Below are experts of layer 5 (counted from 0) of a mixture-of-experts language model. Rows are named router (the router's row for the expert), gate (a neuron's input weights, with its number), up (a neuron's input weights, with its number), down (a neuron's output weights, with its number) and show model dimensions 256-383. Each number is 128 + 32 x the weight over its row's rms, rounded and kept within 0 to 255. Numbers have three digits each.
Before each expert's rows: "mostly gets" lists some tokens that are sent to it at least half of the time; "raises" lists some tokens whose logits its average output raises strongly, later layers aside. This comes from a sample of Wikipedia text that the model never trained on.

# expert 48
mostly gets: " De", " Mack", " While", " Ber", "During", " Wal"
raises: "Scientific", "Background", "=", "Personal", " MPC", "History"
router:156168104163102117078140152124110113146061137093091126106158081066163111098155093172156049137148158179132080127155093141162143151104145107111148097098178088170116157149105207132108096201179065127157102100133129150160190110117131127119094102134134156123124080133163137125171166104094160140139157164134125152134123133087116102096147194078119138104165034115137066111112096139140115162132
gate0:136122105191147091129171158161064076147197143094131102191100163082125101086093135134159205177139073151101152147134045122145140166117117109099139123163196082130053161123110115140092144172161082118221153061180130106110121118114116110118125093139145169111044129094116131112079145149116072121065182145131122080068092163082114101135118153123125150168085141141089138126183095173152160155174
up0:169125156123078160133175141084114137148181091080182095124136112111119133153104112120128152168150095120159184096057138139133107155101109132102143147139121120112148077191145101117119103140150093107118133175100185184120111151177109186158125159158057080147089132152125124091142169177179165069171146127161166120115110148129083086157088134135093137088146201138036135114160100155117160165165
down0:154125049119108149153102105203088111139106131119127157124121158104165094152154103127110116107104074167162112114113098122152144000137175176159105167096103184189160187180088088110092106090116093113099149139161156134145080109135201145165134102126113088135100140156064167140116126166156219062116120097153158098190128123107158096134139160152147129165114093126149087136133123134078094088155
gate1:153100106088089105065143113146128131108076116124192181041170186134079160115078187103152057145161107154146136147110118135120137138122155138078107119100099166150149118111148102087147142122056130151151167127120118079134140201168109090152126100173130156171139157144134156090133165132113147098133123152117144158167159126134128132085129139135143127121094186148146017102128090068098156147096
up1:108187146094115091144138136148136107132087117143142133094114168121118126140130128100130174134089157096144168124139124133133103141137062146158124074111143130112075154113121138156199125136125152120028125139120141118134138123143167114084090160136122132134095128137100061155103129177099124054084128130131106150143111169051110177122109159120105160043119209135151155098153137168156093120190
down1:132160157108170129088126115125177089097137135121144139152123122156109170152104105080192130161110114098114146156122068116136111153089148119086095113175131054109150154102190144207093122109091109101152093167142143078134134136089096153128093163158140156095067206035164181136111101103151201145149091151127106129173086089136154204112142143164159103131065113134108128098114131105119135165073
gate2:110132135129153126119125123118146203111175146128118145131086147104137162096133120138094084145111182109127077186102175138176101049167087110106086139204086136161189116126142188154154085138166105156109076055133164087202171124092144126115095154168113091116143124122100149104134149068088104133137057116140145128118196098087107147078087099142139067145070139104136074080166131101133119126159
up2:109121168163114128133160098136139138133079120177130124169132045142122122145091100106165086163164113146171123081099143134166128155151177103085132136132169134133151150126176152123170175145148087112159064184117095132188132127104158108102110174068168072124144134162123162106142088140126200088084137156108156133118117105210117110116142106177162105106121114073153088094217118111122133107127
down2:089105175111135161123154112192108058144103129140168163115099151177109139170115157171104141117124152102194070151159098128097129094106126118126120225076063134112098088147154160185146085099149211105135211130110136125152139108145113120160188126091176090139157135073152128033134122156127189127131110118115100099087123139077188128150103103126167051111140200116087099198128110165186158093151
gate3:142137091154103138120105135187096124139146142160169094146146136138134105118077125115112101146147105149163099141231134107154084162127197107112136148098137155169085105091157101078101126172078141130136121097140078152187116141102177132086122154145103092163077068074165164090128129120130045161183126144116118129164163102178163106137098162086096081127133080154140217083141099129128109121162
up3:170159156185113167100109131096150125161154127169128130136166112091109124132098169146085141150068119155095157169159104084097147118082124136058133106097150109125153221144102081160091098187146125130094113081184177050124114092105161147154131140160112167116132112128072091115102158159104104181161163096135108042131118186093093116145110115179093085108054132117089138085127134118148090190104
down3:080132134091134082116137156136150147141132112093105139139087161129130097135176166113132096074117132146074134150113145135159151142106120098089132071097096084118110155101146118106113165171158109139135135160093141172077114148180090116106113148118116128079150124064131128125128131140125165132094119147145112198183070105118119191131103122121166117160099097138096104137116092151126110144135
gate4:094133128120123108135134122122111120106193114131163087139104130143048094156136150119114120158106101147178101190157088054137094122142110121102081109144102147094121123163173076118155137164147087103135095071175154114123156139130141042151115173046073098064141107151143137049078201133127064105131107127138074148123112118122082128159110116120158071119083141134098156090143179121120116108139
up4:099146124195110091070134109107097149127160151118134123179114191125118135082111113139136133081140185104060176121111126176177178126134103098128141094145131094140162167161131169167097128141117090130117079113096078113145125166053130184150204128104143107125142062121149145095087079126091117122139127112105098078186152123106112117133098071092117200164091112103125118139148109183120078175076
down4:186114114116132107103100160181173165103116136151094088099106119188192181136136086090162163159168159116104062112144103161085194140143135123140126219154095148140097164119158138091162143157176097157077124105089148133151106104087121137149185182143102117126142163081108144110172160083185102132156130071133168080138125133105228066101123060154070145145080142125117132159093121125154110144117

# expert 43
mostly gets: " Kar", " Sch", " JPL", " Khan", " Over", " By"
raises: "uth", "urg", "urs", "ist", "ists"
router:129121166084160119155151107119090125132087124134134123134094179101097125140179111120083134187107152100182080124119094178145122181119170130146107094077127146048076137151136175134146150139121134125121074146137108145146177094147102106134103190198063136117157106141097125078144140117071127191139136082135153121151114128118136094130094111092121171122159066085162167142109073150103185110181
gate0:157132121105110083111121154090091080160141156141135075128049156141122149154142078108088167159163091183154125202090040142095152143121149081100105165137109101131131139138173162144135122162159142127083076140088164127157182099079112118101098127121129173134115057187057143110137094152109154199153121121123170138107138112130124135171144143110132111132077080149058114087120135025142169108135
up0:103125137175122130071232179130107091114071129072159144114157144106137136118123143144155177092142084093122148094162081118098162137085151163163159096140099121138150134146100097136132145141161085044104121132134045093085128171235093118088109085121072124114119077124134071140124167105099146134175183131163119112120169077129083133119150145172125146150077138056103142133124152172061131122123
down0:103130186087177128125132099129115098119120125070125145047180161087137046091101087199086134104178179114073143166140095112155106114096150170115067092130079078118118099162146085153169088155114143126096107138188162150158127140140126086156133142131069105133050116139153141148154139066059128124173152122083158156142116111117107132109137168142137127164165140133113150117145152102157129123092
gate1:180121160139164095151153127121113108120141096196166139107084162094164118161125119136143082084175125182131185153164119144117129142175033141132120142086110130130087182108138142164129133139110120109130114039172155081147124130126144109058119138138120098078100154107125124102125113115050173029173117158089130166098129113152085141100141172122094087143136126071135136118117139167107105162171
up1:154143096119164088125135154149119108058162151148119153086062104159128139140110183162098162104139145148182129129121110162142157164127134117107127116126128166144112168123101113154080058160151139104153142105114130119110144148155175138195119138132153099133112120109122157113148143148097126104089188174122155109154086142120146136139139139082120050103135178124147182117084089137162201103196
down1:180089130083176093086170126176118081153179178155134111072148122127069139104120168077159124079125147119096053119062126159097147155139125144166126133116121183123108152071127134155103169072071104154119117083112161128141117144175100145112104182150130093093118107130090115196164171139185132162098132169130102155183123115153147077127119161099151113164071096165102106112101140159140063148147
gate2:132138157139151121175157065150112176114162096139075087155152164114124104161112159119128150094117133131113154177143151133082173112105144118124127158183112160117156111112188101127101136073176118136145138058116107204110134147043101078082137135069132125106141164115075205147126098106115089163040136146113076123139175127128085172136116103143102143139164113160106163142111128043133126127198
up2:101152056084149150096126142108171092137091142124112124089156116149156120122160098137118131124115162121198112150112167160189137125124088120127115146113173101065168140174111131128073127121134124166149119083143146111140096112150143159156177055150157157169151113165135132113109173123192144106155131068131140085174208136155194105110085098112134182046152083120138120113147120118164164096169
down2:151107142143148069117086130156142073158123109133126087078123136065118127143158080076111124149117228102119119099131183112126149103129129082126200115112108154091137141135150163127178114130093142133154145168144160192063097129118136111094171103120142104132153124080107160076098164077106134149124075115144159116110103087116153087166121140184122095131137122109196100067083072110096127170127
gate3:182118113133151078134162147143070113137116066101145181107113158146139164107089176123171122132052097121149140168150121099191102101097134146102128109088136155107181145127129172165147097174122101057098095209145147078205103150078098171097092109118145103099110149156166157129182088156096112150100028144140139135118097103133143201145135165158084089135095162124128093136118105089129130133169
up3:095134109132137070138161131069177123075169116148090119137120089139154188127169130089099080155160079068193077162069156042063125059175109096178065154146176144143084172172135129078136140126156117135134118069096144131178127135108143089186083126183166120134131172121132117157082157126173151108130150103132093105087098153158146118121159161169097157087147122186159094130148155159124147144111
down3:139107074171168100127100098066183097129076162209079100161081153053115186128119124075115118117186173192106117122083098153142159159104110078128159084151119121115083085105124096130111117161144167121136164113160084115160119092136160153116206097111128104115156111094138112135122058138149205121117123159133145089092133091092110180156113092109115121129137122134166124135153153130168195186114
gate4:109112142196177099120088129158134118092168120045138054087145166134165156142112167159140103115069128085096135140085135126116119174098118084126125078124158134157083171159157114143102124122129080105113089146099118084127109142078119155135127150142150096118163170193117124187127178143144140149114157097141175191148128114058149135151115162082139115126127120149097091144103128109103101113118
up4:121140099171170146089135181109135142091119111108140089132114081151123103170122071135114072159152036082133128107149083080103071062111164183184093160161104067169165165160165131111131129129168119163151178115135110105058167109182046125137133160134108142155149135142125125136174115106084140195140139134130073119178116160133162103125150087081154121107105066176145075153155145202174095097118
down4:091168144112184119148182106087086075158157152117146119203128090104112064127088107186084109089077114190084161143121167151144197133071090137193142132124162132161111135130136117112143132087139099127152108092132157090134211139104129099210114126170115133126143146104106104220097140140116164108105173138138133101124122103169096128138066156108086146152064128104062093130066106109128148155099

# expert 15
mostly gets: " Gu", "apo", " Am", "Am", "ugg", " f"
raises: "augh", "ings", "aring", "ars", "ats", "iro"
router:174087155129120100144133181118156168165210161121142111176153160110086119184111116139124094106108148078110146103114054125110137083067077107137160132130125132167123143136146158106140118088174118119182168153111155130053109128153174128150116131204132165099117111183068136168085148114149129110080152168144113186120148076196070103076080110134099128162173123090103117154147132184168156099120
gate0:147138117140058114137160070084127125152144175092183111179117078097109069154099157109107132122143136157117063102153127136165153191129083209102170115157122122108042144134116144124167160142119105121176157135094104177127098147043104158090125136175133086114125158125124115123207113058152102127126156127096072134132106130127176141113114143201186109172149105078127103141128073105197109113182
up0:177126117138094146108113156159132141161129122112148165101137098156145126128052099126111121122141148129091163121115110160142135060109117103099123136098121179164131110087111122115065143163127154135152114156112099176080150184152162129099133087121140092103092107146080137160186078091119154138124154130130085124148126102139130101058118127161129158132148159176178117197135145142053107100110
down0:098116100155126136114171097094136131117117159180169135176174101101102141162124121122164103059141154102069167165122124161063141109195090110130152163143100134137143133164119137120121156139163163111130102114138125103122119132142169133129171064083092096139141075110071163125144154157137213093160073152178209133098103156051167112095092096139155119120144089146108153168095144142121099110163
gate1:136107130157108142155136121194162034148197083115126138177136127127076119173089123159132111165140050199100133159169118125135082109168142110127154128098135068155127124152126090201202131076104098152082255108089121133129159143099129142142112162148111151178104108118125102119116145137192169151128099163113127109094141124095098144099097072124129162081099084163160049158101145162161135148197
up1:082121186110143130115158141138128120131114180165074130126085108105149125140184140120084083150140134145051096178164183125147105101152087085192118101105153153133118129108153167181119127068106178162103107122117161099109122147130101155098076087155116160157141097152112138143074227137100144159119140131143083135135118081133121207096153134174087101088106191119123167136093112133117150075121
down1:105103108146138130102126148095157101073152125116129105061102098182037117120150198122185110157129150132121157152137099085121084122105063115170071110170083096131114140189134152113174103120133207154105118093158136129083139135095178113112220110075085170135151185095122141132132154129116193094109140150168128150120136192125134163115098171096140140123110159161117159116130116120152095130099
gate2:155144143215213149141184097097132103110137145139130170147108145097094200190133107137133101101135095111144098213123121141133111125139104115175104123098147162100192145191140117120081123080148103127107173186165085172125115137093126146179135117155065161124103127204099130115124129116197139134178111160077136153127121132124128128107128136142121083076209170141179130159104168128117148119074
up2:136124089100164138152134124171132090149178153124122146120096174218132121080197138099131093153083157110099170125120088108137120149182080148156137114060142145157122128177120112153109140138130145142094107095101135143125147109156103120109133127087112118132089123102091103122068149054104078157155157086165130075125158082141105178144114107135094137148088123098069190083122106134063171182161
down2:139163132150083127144094079127135113122110133177119173176139155070126155136083104144085194085166113119081116111103173102076119119088100125077140106118167118143088191211128092109126149118155170200123086128168118136179109149146088137153117138171071178104071146102111119158172094122144173117187160109098174124102104132164134047143159098180049200133184144114085118088122164086141144198070
gate3:095127139102155126090102218137103126127146148116139151148125159161180135138136102207110110102142093131119170152155117100136082161074127121154151144127134144141109115117133105160122131123159110145197117202146091114124071176090101144153149099145086160122139094084113194105117093087100090163138125104163138111117115162136069078186113117086160136078203157133128088072098138168097112110111
up3:180172122169134077071140167180130095136173164131144134157105100128157115160143107087176128120156125164111053124135140067087142137108091071093127173127169121130117108195120147174071135141138138104126144071147112140138090095175053129099062143106130112084127117145160179044093110166090158150080159146137112112128097087091122169145115125113102118116104111172023072079166188116158158147107
down3:168083090142161114041130111147130125146156090117109078086141088101147115156127111182091113144095099142154130155162133136192103127113108167130190143126124109106147158128152142129124102136164125113191111134103164098103118167150130172135103114126148167122122126138130149169108077131123096111131118159110140120126097116110130089117208132174110109139112147161105139085125094150112115156143
gate4:157128114131159106176123083121107082134100139097114145101207155114124092096111127110105108090055139107186095134167117147158091135129123192173157067084085091112142103109099117145111155056157114152176091195115130072188132157106109121132133117157078139150110104152111131135137149129159134094117121111143171111095088104088104153137150138058163190141130121091097125156119082128157081136086
up4:135068117118139077164049138162144069174105131165112144102124132133196201111183084141132183114153091093106149156190120101111122149151171144102132121169087109196143177072121146127161131124107109128068096161117139116120154148128098175126106125146117119139145113137170112150139152173167115127085138143154177138156131129153125109125147115142083124137105156119109142123115170113159092101108
down4:217124154123088195119175112158140154106094068119049148126107063134101086142151081116186127082148126120121107138080135131130186097120071071141170107172108189075104131000120171113142117056153131168105149100137111129079151107141120184118104127083120144144069109123079149162079094107110088138164105092051183102128191162088116072162182154130148123146095146158128144074068154156177156100168